From a checkpoint of a small mixture-of-experts model trained on Wikipedia: vocabulary 32768.
Below are experts of layer 5 (counted from 0) of a mixture-of-experts language model. Rows are named router (the router's row for the expert), gate (a neuron's input weights, with its number), up (a neuron's input weights, with its number) and show model dimensions 128-191. Each number is 128 + 32 x the weight over its row's rms, rounded and kept within 0 to 255. Numbers have three digits each.
After each expert's rows: a language model's description of what the expert responds to. This comes from a sample of Wikipedia text that the model never trained on.

# expert 27
router:170110060132122113117189161168124143118092144123211155156084157157186148147110061115136163109173160127120079139093170188191086147118153143110164093171177149149109175141092155125161126082122143
gate0:136148113093152092129169138142084081120084105123174072104089160123142128170116148191173139144127184114121103112138171146091133084127148131113129148148171163103141149168147120157123175134135068
up0:086074167047141115130144174143089094126144106173076105138226090126139177121175144075141085083109142152114093115092164128172152129140182132086153155124104133116075123086141123122129184121111189
gate1:014098108115106144131127125130150148125103190078113129121119113174164104030131081143095129124093125075106091135112148116146142091135156096142133191149124089139108113164096079089182125108136133
up1:173080166110161142145108136122127142161117143155137086145153050074109149129161090099168171109084115089163187084145123121095171164063155114203106114163103143124105114140161121127168136140092190
gate2:130123137153084075171237139117137063133131146117120109108144144072155142178182126086147118100151113121133080094149154169134121103129131153136106108093104136138157149164122077092186146104122152
up2:152141129107101160124143092144136097113131104086110075064113124114099136156125127121103153117202088142109103140127166089092128139082101131116090086135116121115119115141119073194146106114101139
gate3:178138072136148165193118128087129103143172099161064121124107127096124092090221130137089205133127130159148189125098081094089130058151096121152139146100113093147083133159142188075171141173108092
up3:129142146103111143094084136142092127130099113073089144156186098129114137152135132106145125105113183121141137145086141119125147137148092051132112131169136157141181123103120189081120087170116160
gate4:111136184154131163166079067114182178096129108142126124149203142125098108110106169103139128138147094133151149125152174171109148173086146172174143131100120098108091082156128141122120080131132129
up4:156104096142156140077147130161122119108173161154166102199181164118125074119131091133176138110098138137159084100151146193093157230104152093138120191136113099103170090133096094143161087131109104
gate5:103144151125088145167071115125101122165173182141084107135162129127115116194113110144075154126144099104158074089171145120112109136094124151158183129130072168110203097114092140148168108155120118
up5:102146117164162109136143100166132139068179113125101162173109143167110155094138071146130120132068108151156118165119202177097140092108140129114156130124148089174147140092119125079177121190126130
gate6:145148218107106076090140148135115093091135158089111171159095140126141191147188139095097165133096074125133115097129109097125105198119135113150104110110131108148153148168115101111073105116145115
up6:119176129132159110117131134179186129149103111105108139177057191137142143114096088059096172152148112122112098161085158169144079129084147133156127098093169107080157130068097082139100187136107104
gate7:122137155195085114144103117090074055073123101141106155149102125081130134130071136158150151152096130126140127102121160164108114120131133158125132196120100072086160141137110110153114092101130156
up7:072088097063116168146128113112162144136104151128070127145124191157104097180128129067157113128129080144189134107132213140106117114110093174156169100078122113176095121102128142169105117099127133
gate8:105107123133136172145139131097143150132080111119149150126117097107175142140139168095155131086132150183100130138120156121105186080140150186173135124167097156097139133103121119099151121133139086
up8:080138120148103097157097118105153135160168147116127141147132126137118091169144086161093106184091109088126092107124119151104149112097056168092131140167078154132103157129188177086135108128137143
gate9:111099144104146091101137104094082128088117058075144109120105145136136129128193122123151143107140143094179122115126167100093110164124152159084138112087090191109102174122104075093149222102184098
up9:159122105106155125090123118147118219198125140122093115110167136098139094120141149134167138113227145091168087108138200109119129113118106139122109137133079130151067152134147116111195155142138105
gate10:124080143159124120170135079126164104146176166150145134080138140102089134176128122101130059115149124153171141068174086105123130095186136176122143202153086158127117108116161094102154050117083129
up10:121158177141203176131182129100179165160080100137114168125174163098144160161121151149101074114153146167123192153122139151140161118150183086161173160137139189092147102148078148149165148108130120
gate11:124101065119078111137103118154083125091146097190129119119176119156114148097100096155159157128163094147139161124129091141150108112161119147137119143091159123154100131192153086085139140131093117
up11:123117075141148096147123129160146255067177130153141122139106116160170121157073148109148100155100127175142152197098107111126084124076135092172067064112135122153117093130143187106125161198084171
gate12:166116096037058081131167097128116089159099116140117104133079147087086139119122158123107150092224165142167142108194208076117131175098110104124105137109118096128103147149166176171180163182100059
up12:126154088094100145090118121107156094138124068171159135080134113126150119161163110099102123149175133069110087106090098115085128150114136077061154151099125184103153181107103089119169185081193105
gate13:124094098119126163181038136114206141156135101090139122139128109072116076142219088110131123140093164129123143090195153109123123143080121058115145080099160161079118099126136130161104177141129133
up13:116165143118196168137160117146113157118139197142080148082111124167172146131134147138175118123137117124162065121097106101069188150118131085145094096161156148173134112131140136172118176104100156
gate14:118141197087173140089145101122171097136118175104161130127122161096116162177105110115162155187087132121133107116122105114179062084148131119177130130201150158162145129122134146152146100087143127
up14:160169110154085143179143159102124160104132155105099131150100134141145127137128055070122104128177007127130150138104207156078136122112151075122154107177149140081090074142121132147095226199099083
gate15:130135130124145115085167097193127130122131157144111058128097074142151127110189085102115139112203129134133109130064172138136173088108122171135120097146090144122122086199175188123143075162125132
up15:128063139134147150112071191112150131075127110135158119076173095157110069149107100176134100178151105175156096109155107083160153130131199054138119144112116143151113163094098081088147141096145131
Description: Name syllable fragments

# expert 55
router:184222061128161147137128148116148143131109151090135119087135151133131147112128156157162086168086119184159122107182136133091096149075154169076125099141135109173172167102117100187110130155132170
gate2:117126112117120114083155161101133120151140137087092148083120107185113127173172110129107172137157154147074092001168211135107118144094119086139142116017133189161183093163165118065157149133162094
up2:087121134126113158077167128143139077156122102144159095129153185156088128132126121102147094095155111148129150146126121094053165056140167109146176094087123138201138106166145103201146135146096157
gate3:117119136125098103173126195120119123146146101179147133140126120066142132111127163128147116145119130144096223123127109087143152119099174188142120090171189099144072110228147098122125154175092140
up3:148154084191173187112098151119103061106108112113121051092136184172157151114109106153205097152150150166098065156144109195067180093121100108113135159111107092087114097101109109127167131122160099
gate4:116090188135129140117132176089118062154060131131139094123149136143064147045169117105125124123128179145146148136099127148145170112163149138162137163146146179131049115116196142140163128130086177
up4:125130157166144117123114151108063152164105122098149120184138147118057087104136139105102064045151092153144089116100139149082133155169128126138123103165065127134070070170188156114146159120123195
gate5:178131111090127165144106144179137155152162098138084090096180097149089146127166115084106141170136162097126123075127075148109151127135137148122134110132130070155086177155160141134157149119147138
up5:056121160198189059112097135147117101085093101143142138122101111118174121165114149125038101154086053125079114182136120093157183093085162120129107137158113148100150093127150139083133078157158181
gate6:092146160151139166133133145127088100077102038158111210116122135177087151083151147161131150163086208111070159104105120158070139097115119134168140146153112121119124128132144082135149081128142136
up6:115096149085125114097153111182157115213167157169111147190153104083096151165101129111182129115125102112152172180140154144175132092165083146116165137121104136102140108119112126136141147112104086
gate7:167122141193111096131093185136109142129095114167122083097077098135078098144101115071158106127131134100134152158148212113111116139103131138125106095126163203133108137148122105107134124133123168
up7:134132161071141123165131148156069096109191140152125126108124136171169139138162142166089153136114114110096207171150095125145058151122036148122088159097093118105184117155118122151077109096107095
gate8:138064081161143096074119144117147154105058159132116145097122125107129156164072165133140124144228154086105091112156148095076097110126146178118072117100170147138176156147055158106124119170098133
up8:156118124107130184153073152191101102123119120098102121094119112136185122089099096157126120093089105111165096176093199156134095170124165124172163185150092073153098224092114128089126127165109199
gate9:140129135137155086149167125158083143074095132161140106065133105173185095104182116126155092121107114136081139096139178151104186162128147146134158116192119104142163131145102076113094110165105160
up9:118077129152098173149071150143178132093191161076167142144172139137096128163100107123144123140108149133123199132116161107149107081132098127151166082112125165117141193127134118148095143148085134
gate10:137158150171173196064151062108121102142079083143183110121139088104130166122117095101146131137169076162165125173140095215117172140145088147178120134137115153076133129089110144132100157111175080
up10:134102142097106218101110191148158113111129124188244111156143164153165151106107145120170093115090192156131110109094110095118155093151087092121126134183163112088095096143137105136126100062124151
gate11:185110094095120157155101137136107107136130157139121160099091095167094084124152109138124173140119130184128177120132110146130154091099079139105142097179140121127094137142142076132088124124175099
up11:149121138135111069092149170083103105148167184097196161226131128134079142123145170086148160189123177169109133130151113165101103164135144145128177081093143177097148104130097125096104147055127074
gate12:115105137113179140181175082133123132127132155135165121169056169174144169117095128174097133128143092090182137075106112096146178137196129181154121168176135147131096127117129166115150114159140101
up12:139126172103142084160094190147117165177053155101118087139101127090114163079152144077086164129193142171130151082173159158128124204180148123149120161160141149098167162149144132176139102150118142
gate13:114111104144108129090165126120155125082124120136179115143189125099165122090137116087104172099214139205060114158134163088153120080091115143127100129092169173104076118130129119096100118193141144
up13:061102105094127147097134119089114164178132170163172164133116135157098123149142145036112189127154132134108131124134078093148197181129164180123162134129221099111120068099194160131161110087140125
gate14:110142144153081133144177179113120137147088153109131079094133114116183119133174159102135160132159108194148156091135122174089083117136191096143180163119098084185127079185134085142125158117151122
up14:143088114155143106108133167089157121129183135068141175140163180121083147151086123104182117128087136142215176159142131081163126100123100113115150135106099178139109119085143132178139112105098098
gate15:100117152104147124156110163138139134191103169182136163120131102109166123174123157165142156107079176179166102080116104106129127121080160134146133122111091130103102110144121150105168097133165134
up15:099151093128102081138084122101133129133084175110107113175096083141034175162108107137144067092141111158126162045120135181095146128124154114096123154135083139109073118154148135066149080149153126
gate16:113141091132076131135113160154092120073116075069192109102139126121139171152208153069119146138161173113118138150141175145084147116064133103066126170151096147123121139098127100106091144110088182
up16:149104136181160110158142156141091111097064198090124123120157138134141206108156124109136098151168089161088095146106086040075159111072191121087127166127113127108125116131102117130147120145097076
gate17:130159139165153121144131110131131057119118114101125202108079106159210109120129094078165121119148216153175187081127119141131149118081129094134082151152054116104077101109127114065154125180149162
up17:107122154139138088147135065178127074080056117118147185140118102145141114130145150099140141131220153207165151101139158067146115138074183145091119127107165123189120159139070169112186165157115116
Description: Activity verbs in bios

# expert 31
router:157175168124115106153164069129159115156154106134097118129119074077103110187087104129061189170179106093084081068130127109144173136109073151173074158198102179144154090137134108124155159160127116
gate0:108109135116155104106160131130129143121105104097109146084107147115161174062166130107085063128073131120084101079099151099093138152105135140160115176187120137080145154169116157092122144153123148
up0:140134111163101162121152102196137126121126120168121135112087132126165112135129111055126140110113061171186149151120127107041146090140117156093150096070115117118161132141163125103134113098149105
gate1:108139118130146112159087218170120173117173110093182145137099089130188143094149135091127096149123151136103130053089140123161150091202123138131116148157083141121100192183155114178153126214110197
up1:088150100156169121096120147139072134143162098186085159138136087116158157131108153147110139098174178116107133168135099103148157072127068126165150113144098093142067142111163180174188178163137109
gate2:141078166146062165130164114121144087110098122109112099102143106140107147112121078133118149150122148110143113158022106083102176102163108129163118106086152129126116124128101170080091101141147110
up2:158185113150085135082128196107092160080056115137146110099145088106085149167140136178174066075115130149134136157138174101185082125134106141142150086170121143158101132092142163117151147102121113
gate3:067101130115140148174074122123081133154106156130186165100158128139122096121096103143114134064145121160089100173134091122077152173152088162144144135108160108155107137137121126067094139181158205
up3:134133110139162103094160131112113120155178114146130139158103129080151089110122167131180060101155153104100188168131068134108109143108125148167136098117094125155092088163090088145128132177104070
gate4:108183154101093104189085110129146136095105162129103172032155131120083130158119125124135157125130134108080117112097062183145112133122138156184142176111096151142070114180104119077102168158120119
up4:131138200125036117148156169140080150104172144116104169155042081111084192150163108070131102155097083155071150113122127166148149129133156151151108107166180128113139151169095118090061118141090131
gate5:169156096168111156211124177093112116161097112090119083113217108088136108153141099157152113095144121123164171126144121156120102110107156131169125000167122168094074162095164081220156072137180119
up5:125126126182129129200123114138133090135125082170125152082113118124126114107161067166157175135167117120138142163142118150083083129173158110152107099148125091165152113151104118159194112113120170
gate6:165151150179106138115095150099147122133122061134146090129123089136158146141093135129063141154126050123131156140082121102160113086102049134165111120101164141147131112165182186154098130134165189
up6:156136124146140120129086133147149120097120123121163134182142097080145169052153143149147125168134130144126098132133124098158146079131036148105158140144083144145092129118107132153136132118157177
gate7:090088106119168124142181125123156144143087180103122131156154102098183122123098107136135158159134116157142178126130114098109121155127195094165116097085158141118140177168117160151129093109175117
up7:122072155149169102113153107138132102167095105132087170049107080183117117146098145100094150101125189109131116126087188144164154152163166148148055104151140133181138103114126132158134144111098206
gate8:143111189082161165129095094121111087114098127118094173114129134128108136194216092082138101145119115141112155143085201132154151194129140172134104132140132113104159117054130153172195107157155126
up8:150116100109140150110142083130179239071126118156092106127123133130099111129111131111155147103113171120150171186152141153103121172084121168154123172112105161111164170114113082114087149122143162
gate9:137181103088125109177117147135149098125151107110125140134072132118124142170121104160101145165098131137118099163112128155184094138171105147162103058160092084091115119159080112074137126132095131
up9:128118157097118129060201130108141175175121149159088141159178104134120075101111124097099152116131126109160136102149144161152139153097151118137113072125142129140112132088138174128134131134129116
gate10:104132173133155086105135118097107105090201162147158105130154120082181165087196085112146112144146173097133119163151088167141122126160109158187121088062074119082089124143173114133158077144152119
up10:166142110179056122105113112192182164126083111057105194084183058159127144163128109138154122083179113149084132107093136159157153095139124121050158095170136105131132104188121122137104117059112166
gate11:076123068154190118093153150169109149144141150123159131100086175106078101081167160125125150171123121085185143089128081147153148147156146114152150147170092116138068145149104119103157103135126093
up11:114109165133112196125120139085102122157205136134110083160113120130106178140153141177116149132166091132136154090138132092160101176124087107138143163144129127124097144118128115131005125156095178
gate12:167158082093058093140176116159109090122093117155113095097168124098191117144092149137115170108127084106113121127138121122141126192156110117127113113082148135151146166092080091129210106171096167
up12:112158182192175111143093112171166156078142113049128124178108056142096113141159137117183087094144108129170127154120107117077113088114202209154081122141114101122147085133148133198171091100115122
gate13:105129127162115099102112141096102099129162161115098147091112123103150131106126167126091151130155091098088174117099199130185087144091113112112135166116077156118126148103172128100163094164164149
up13:121073077129133115200166145063136100097142114148170081203136151132141120153118131121121140186177140115103108115088088158160084101118123125103153160130129120079147205145144143057126082111180128
gate14:082169123074145108190085122177144174096149157166150120187155148116101132090183119100122148154121085146141142118152102096108078113090143106144109076111097138099102174153094143174154150154092124
up14:163135120170134137141094151086140067155149143112049184087144108106131164060143130134112132089139185186102147152131140126156147067162073132158092119133140132068137122142114107066168226153127159
gate15:117139157149110199143135105098132139098133152129087159079163159148128131091168056139149127154154140152067134113083192108145146082129106141115130151130131157094151120103110116085090125117083092
up15:107128157184134094165065147196123115075151111117110093139106078182108161140131119116172154076077139103111147153109083114092112140098137157120135146070172124163123185115152149151129065107156144
Description: As, plural endings, cases

# expert 52
router:053205151144101135097114158186158179116159145090094180133108137188164095080165143129128097205130139074133129136104112113101139133064140106118150114130070100136126098069138111134166119094088107
gate0:070138163088184090111116200062157132117133191142186115124107098225142136103159119152117090145145153132155114128106136197109162145136097100121113151116146153115213066141156167136112093069122128
up0:108139138086110130108123109093091051163071125100104097126159155176142123106094127151154146077132148147117180143093111116149107088141118123167189075163131124153164113146097110107056134123112127
gate1:117143123169160124146103101131107106134166126156111042138082168089140151138083103064135077116147068161128109139133098097206120072101155115124075097081113100195147150077088152097149170128099095
up1:163079142117104204164164150159106121116148086154157144108137096127144171062118195142060160166127085117124143156083155186168136186080067102093155167131109143126128143113134153145129120132115123
gate2:113143139113137127066072140132153146150061203106154181159110126140102154142111109120103135189121174132110049106171133144144180151125068133141127122160140152153122116175174156109111086129103224
up2:070129147103086073141096135176143109136151145105146135083146130112153100154132081154154128124109121178095152197130121180177144182071110113107134168184144121141154123100133121148100130068180089
gate3:123098152111081071172137113119117151145113100106110160086078146090128158149131085142133159158108129104105154121110164105204113157141099175146054129057132123137127135139215136124147130138160139
up3:177181155117125136100114095104165158128116095145108186113171089119098149142109135170085147145161176098066169081122173130153137094152123133116147064147164137083104083133167136065145145118117095
gate4:147109117097193111129218103108116152148091087122134111082143104153100142142158106174183177144103109122186120089117146088075091177133144164105121140101184130156123093115088136159146149124127157
up4:095123140123128091130078103085142143090092120140093092147141154129150104137127117113146106081160106174072081128159170208182073102135112101147090143146120145110131128133170163085089096145099170
gate5:182124144153116087158110175139141141205146173113117111117131135122104131103094131129131153140114156189127116162106161062154171101155170138123090145102130196158116113110100177140168184158125149
up5:137095111147146200085139139118141107134078136091138092107058171143143129117182123138093102094128148174161106142140152163137170136136129184173151134144127122122122162144168143097082112165111123
gate6:150126156136174127163160133163132160136150081148126047120113115125076122185173123076098118127115091115146127050167136168111056125090149152086159161117119116159117089081147150127189148166131191
up6:135105140135145143094081143181027151103130119118112097155103181041087136143149144117172133124090113141198163103124147148158113101101079157155118164053096116164163083125116093127112193083138158
gate7:139082171166120151078165149163115071182118122124185095105145127123125099129110123037158105115154135161090207154093129111123166163112168117093116079090153123165144123095170123117158108191127126
up7:114148110176150137117152095091082136080110155041115163020141127153123169119095190098087112123089118120105148105074128064151153154148085112123139140171186082068124099099108119157102129135119113
gate8:136150135145086123080121080086113127132109079098179084117152136160108149174115057168161138145105109136121153167119148166074100102089088127157195077156138137162111150178164144076096092164150172
up8:116080111141112146145109125153077141161143161108175119144128102146119126101176111154094171112086131108132118117128173135075123120141082175146128160097156081178105123127047151188158090104137088
gate9:129145133110117166132109109134168098079134075119115177093138105118125120144071124115149121144096149142137151101117129114137158034129121148093098093120158092169165173153196163091130127126063175
up9:082173186105131096118121154126137057115167134177070141159091143164136134106103146110154123104164162165080176125074069132126168088087166144134117029115124061130158156139144194100197153126130130
gate10:145077103183141162121094183116085112093101080159170093139121178139239141093108144092166150133144180125170216085097082153110125073162097134141103132176186113094089166072109113154107087155106151
up10:130151204106150169144185112071120053149147127080104104154109110115096128169115138171069097140093120128079123090059177147148135118104080096137118104125089174109167105140181201122083073178143128
gate11:146106122094138146123120098167107102119060118104134114118127112132191155175082103105098095135145148108157140077123123131145124100133169142134089163091143140103078115186135176177133085126142098
up11:156132152177109150087132069189176156142096151186137117092146141130157144136096095115116129140109155117171145099064086111128144092129106137172062116139154094144136073107119122130087127110161151
gate12:123107141117129146152143134089094127093141167131089105075155132146092128170124082156109171126111127112100100122140155134108078108120167126119145101081134155170153092173138120115075118146167145
up12:159140118167112174079108063095161209135125172144140157106144142049112108173073115129138156112122107132142148111105164146127146094156096091128066109104130175123104101157103095103104092161132164
gate13:086149095164066171102112092164121135153058118112173109081076191114163122155118106136106137120115138119141057185092157149188118077162101158193140133119158120082103094191195205127144128093097138
up13:102092150177118117078052095101111166135139137100119160130099101132119133171119125126111151133133171102090043130121153207183078131149134093170116120122113153069108132179171160113146121096086136
gate14:105122120109197066158150115093098161099116112205079148106155146170121156118093096178108133096148086171143153123109160110106095183176141105169073059120106116186133136181116137113116182136122134
up14:128121101104096098126134124149107129149133121176095058171174088108162093132113115134121077073086135184128084129126130109149090124123159128155091130162117083154137114148058089159104201110161124
gate15:091069138172122088143148148117085104133199180140136103113133204147192103098136102106153113136177178172179133180055106175112093123111159134121116122128134131177187110138088140064143163116117124
up15:082071127110157092090098108114094089123149156120172181095155126106202117091131141100167055113175138165127167174070109152093103103111177129109146137066137118121159180126108130079151155087120142
Description: Main verbs and endings

# expert 28
router:121119162146117165108075147088167166124113131115114125141118108114160093155144139084080072155117096115195137146118168175131141133192129052142120104096134134045149127187138122136169123128133174
gate0:138088152137126117168124070108104141100201139165066106060161113096115066123144114158146196166137082137148164117137149144147136110104101123128142137098127126092075135117135176127154074136079148
up0:112128185113098073173131058126127174115116124155166126105124109124119087127134061052181143188132108199131089103078112139174120191116189136120164098104171142170162096049112209104093137128143122
gate1:119158106113162134115089118057153088140157151133139128082129111070145104139122112156079066125127151048122081080099158101111138134082119105114117113133084169187086146093163133086192153132123138
up1:112140067058146139133127152148061124102096114097086102097150154123129183148138107163129150150138204071103078127112149121157100175144052153150161097089104163107074204144170158108166135164135111
gate2:134069185166108133132103123151123166139090138153106120142116068190117127207157138129092108111134140142134115076124135132169180066100190175132115161109148133063101103084112160120129141127149120
up2:167140131085121147128115137114130141128153087126085101125113110158113133136179076186133147148135119146112099144094094143085145072093087182141101139144118061173108174127078180156130144170141176
gate3:153109101169137187118138118145088163211051157061168089153145125154136096152114108111133155112147117141172116156173169085179161144129138106145145169150137120097125072166079154129109141180136144
up3:128081125119111088114186148121171116123112077090121114103124137129124113070124103187133106121090106134127145156137133069143119045125082142073098163105170118130112170156147149117090140105114091
gate4:093097085136139123123119154107094168117121138202154125090121157131103143152106137072136128115173165150194128120107162099109150135152149092109149147156157183089149143107112122067119062170186095
up4:132116076181119106116104185110078099081091099124187136144116203164186091125148148140156077121206149174098146169099207136161157106137133125176111188159146154157137123089141129138142109102103140
gate5:167036082107108086152179119110130135131100123100132114080132197090072058138128082143168123125145098117149092179100164125126124174176115109142129054054114143177157126101133088104115142111170100
up5:191116144106113121169084124067087165163182127167138173078124135103070161121075112106096115138149148122135193148157129154131130106129114110140126119111059083100128130101190085094160133114106163
gate6:157136079121126102105110047101145095137127169095121108098162154121141084189108118074160123118156128169095110151129196155082155094118117161157193175096020190095124149112115116111166114161111123
up6:094116139109136073145092030137108145092082135115143166102110189128119134109132147092150099097171103126165164086157165106203141162082155103115123111091104133100145136086148088159120155137135100
gate7:142168131089102118144107139131066146129113145106168162135094145138119079157118137132086112167072129087137122119144154125167102122134133153131092046102107152104125175144154046126178145120122101
up7:170176092176155132147091134086076121097209174167139130148099100123144107066104118180122135147089138102147165170159144121163123171135095142153110090101181163110119171176060090181124127075129083
gate8:119084144127174125133070138156063157074093142135048112129112174120150090095163128097198088174126124130164176125120161097137140133107201111166157108088128113110157146117141144167091169149126158
up8:040081140101153175143134153111086098168167080128116105145110186115081175113083154081170143150147177128144150112132160101114167196092112133108120119079119127138133145088108094149118161094214105
gate9:125073103178076109119127146088112084120105124114124140119078144122148162132150094107082091189093136130159151080102074081126154122128109140132088107148141158107193097078163119105099087074157099
up9:184135143125146070150150121050157153135134126128106060154180120077116108104134154150168153151177081142130173061062176129159092119134060138113100120115112203160143108115150121136175112136173132
gate10:128078118108136133106138117130065143085118085123154127100098128130145151114129142125149111115118178106098079138181064116160060118073167175185111150124148116126159152081079105119153107164168158
up10:163079102117112144119125136152142166094102089114214175125161126139167090120157128133104134144098116131073181121159102174143122117182093109098164161117116130140121107204157174151153174125054136
gate11:108104127133100171087113108127141166125091106164126085110152146148129140155125140131116157128151172143147127098145135142111085147106109124149121139156119134146104095166198129147115164113124157
up11:170167091178104123071125097082134145145114139132128146093104109156079057184092173106107096132129107091147155124131163153148127130093122075098130152193131109213098064186144126129121157135077180
gate12:153146107109103183101111177112126154117145133143096084160144123174067093124146065120149105098150149154103125110175105166147185115153135172120129153154063148118085170093146062163125126152126113
up12:167118130114108180175147158162148092134161140068179124087097127116121059117027162144139123116116102079120136087147174113133133149148067134146161066169185031145088109142090179140133113147151125
gate13:150155101123161146103104131102134147083132122145123101137150077131141074141081157094114094145113136080117096142038180107131154129120110103163172125127189192076157176148159135092136110077081161
up13:108100143097091152052125077148156130157161142103137135097167094110150029213143123097152102203169152106124075102150131171110154128090130144138188176123103074140147108129076240107131055128139169
gate14:122156134138110053114141163190150151120156134149120087195110092134063091102178056132167148132161160174131100073121137146142130129117123107119179121065109114109111108120139121133094104114152173
up14:066136100128045164111143114141125114136121141129117114110113144091158181138063143123104135069172154162143147182111112116079132064163172170158167094113171181184148188093092148134138107097147118
gate15:104130111128116152153113132078110139114105017143086151184090151089115065147135129107101089069086115139174157177157195129145134184175167116141188130135191147117170130117085039106131151139123125
up15:165177179118186112121164104154179135160135148166075122118156096142133147158116101203081161153153171162167140098106127127171142193112122114135175103125077079123095102150147134107088118150122166
Description: Table headers and function words

# expert 50
router:110157127110104128126152129155124135090156163149169204109106187180099160157094115136089196154161089093153083129127145173156088147124167129153118148109143114115160181108112151173118142089161156
gate2:197131115154071148116139146139128161102120163152052162085132131137093135146161113087136065133102149122136157107177151137126148133106137150123144069106103113154105095088142156171165078162158051
up2:194110095130089130147129141154162159129143138124172140155193164181145134135114160110036098130097145109098089100118036114089092145159128109172131117095121151161138133108121165138083129133147189
gate3:154153112178154191090084153156120169118166074135065112165101119115099153169147083141195118138120134176121110121074147143160130187119169176200119135172075150084113166099031114067154137140103091
up3:122102170112137114125107133160161109130154120110170140141153164123116075110133128123133090130132119127028127111158148130154120116140106092075150146138190072131123117194170081187169128141155180
gate4:131129184169062124172197112090117118116153107084155140098121165083210132111127108194170121165116141131087100109138196086157092154155115147106112095101067110136088106149133105139095100080100146
up4:096159089134149096123163150139135159153201139154136112137146067172065105115057095133115165130093161124118098109120093160087075163093086091124137130144106059148088073110130130100113174192096120
gate5:076114132169059163124089102139125090184195160121139148128097128121102152089089144179123127142186149101101126175062146123106108101120128145148138170199104109094142129143146119115084109118150134
up5:101114091111106173109165094124123145185092090165153134203117095133188135132136100138117164145182118150101140085112130160143144121098120126086144155174187179111096097141202180195108110105059178
gate6:170067138144142124122077160167103124139146094122127106138101166146108126125121100088101169232119172077126134101119144153128110109132136118109114094100082072116149126131085097124085141158139118
up6:130119100105137147073088079065120096082141146141154187124117190121108068077149162174117142135162120069106109166169154114077105176171142125080169162169082147129144087097173077110130098126147111
gate7:134122170135147078110142093144151118141181154114193076110107041143125082111144153127162035108133153211135129086080156155133120070089117195140100122108117118133106126132203110108207133114167107
up7:078148152111119037163166143103102116117194112164132092156160096071076141143142110126161109165077164111077113128139137111097140118120117057142113186169094164123129104154082113119109151187142126
gate8:116167144142183112091136104150110080116169104132122148155070148110089107125143132071155149157183115154115150107181077108140094094124107105161151159176089100110094175127156114167063192113146118
up8:181151164081122135143171122152157090072103162115146148108129132135164174176128121148108138107185131127091046120133059103079161126104130139083040118130123136121148174141101082161107109141119133
gate9:085175139186191107164086091136112181151185116171132127115150149141114216110180069099217134139086111147187172087172195142143087030097139139057165100124123072164154134141124148159170121166066167
up9:127129222092083174141114153122122121108156127136092147082052115121148094180133156107108088104150103146086108199155153121076135141046082166194104177120111097063186118179061079168134149122153178
gate10:031112117085171133106110155130101178129126171169148167081196100103102106116143152095162078155096128091178112067145110139141172144160137184122155143126122093182137163172144115148188124124051081
up10:167098153132044095083155152167165117045123140129121126114085123131135121159164087166121148109088129080143113129151069067128183087147118159119128139139155112109075182159178054151123095178132138
gate11:137109167160040146103101090163141122212150110145156159153173154121078070096119123104120088118086096125090166053102188139122082050129144095131170095128091098041130153099130077129155137149138143
up11:143134173079124132146121143100089105118133128106107132183147140125118090081059172130133145112039115117102088105176164112127119150126146127145122124142162101141189185137133079124094200098106119
gate12:103145111148182090121142122153168206142178121124122118090141110127164113123149157126108126158137154105137146133120177090130118123071170118133136136086075132158182125157135087142157109187171112
up12:048142107128124125154153143138080131116158127155163120163131093090082083189081126146102161156163091057152094136113108156104072086055126174117121135154126083131166095077145183112161122148137134
gate13:134092202073070076069157126190154180136125117150132101155103109167140115164144085128099115152164090198115112111090156102123126105095163137164113131182170148079172138130163105151138159083130151
up13:148065138135135112106137137141131132124097201148114129207091101164091133096166127149152107125134141174101169136115121121117150104153148143110126202148092113111076092078201125128141194151107126
gate14:094084085140176194108183147102099159154157148131113149103136087117145133107096163071092073165103089147131139119179072132164142096093155198134180141114094111111086072176119080096147121165089122
up14:162163142064141085088158182088149136104136126181117104108120134129134070141111089130157138166143170175134143054126158121107148073095083111143123097119150162097102119162131128173141163124167145
gate15:108107145078154130114097087187121113130090111120137148125154103157116067181147162164091166129117149137132152120138102187141137172154130109115183133134163162119159100133199134127166128094133130
up15:117060103136096115163129163114097151132135112156116142077077141145124134125139145162146164104120122074121087159171100115111096157141177162139097120117096162183134125118073081101122058096087129
gate16:135150148072123140084145131160127123096160133120086137120081119100081103192131094112170130099109149133097152126137172112110096153120113138165108105115084187167151175125166158128126146111144136
up16:112121129126161126103059134118160111180191143168133132161111102112159066109078133111132159125112098142121131102104107104184138115138103140125113126192098143102174102156162129104138157202127122
gate17:084171130127133115166139113116113137086089099103096130208162109131167144169140108181134136110085152155076102154151122059151183154117090139162115169083146150152082139148154137123155127136090123
up17:106119130168141097125150127084171129073050166147127130124157102134144185113151161168116129154120164139120068129175084119091156038142106115112087131071125086149083083142128141121149105082125088
Description: South Asian name pieces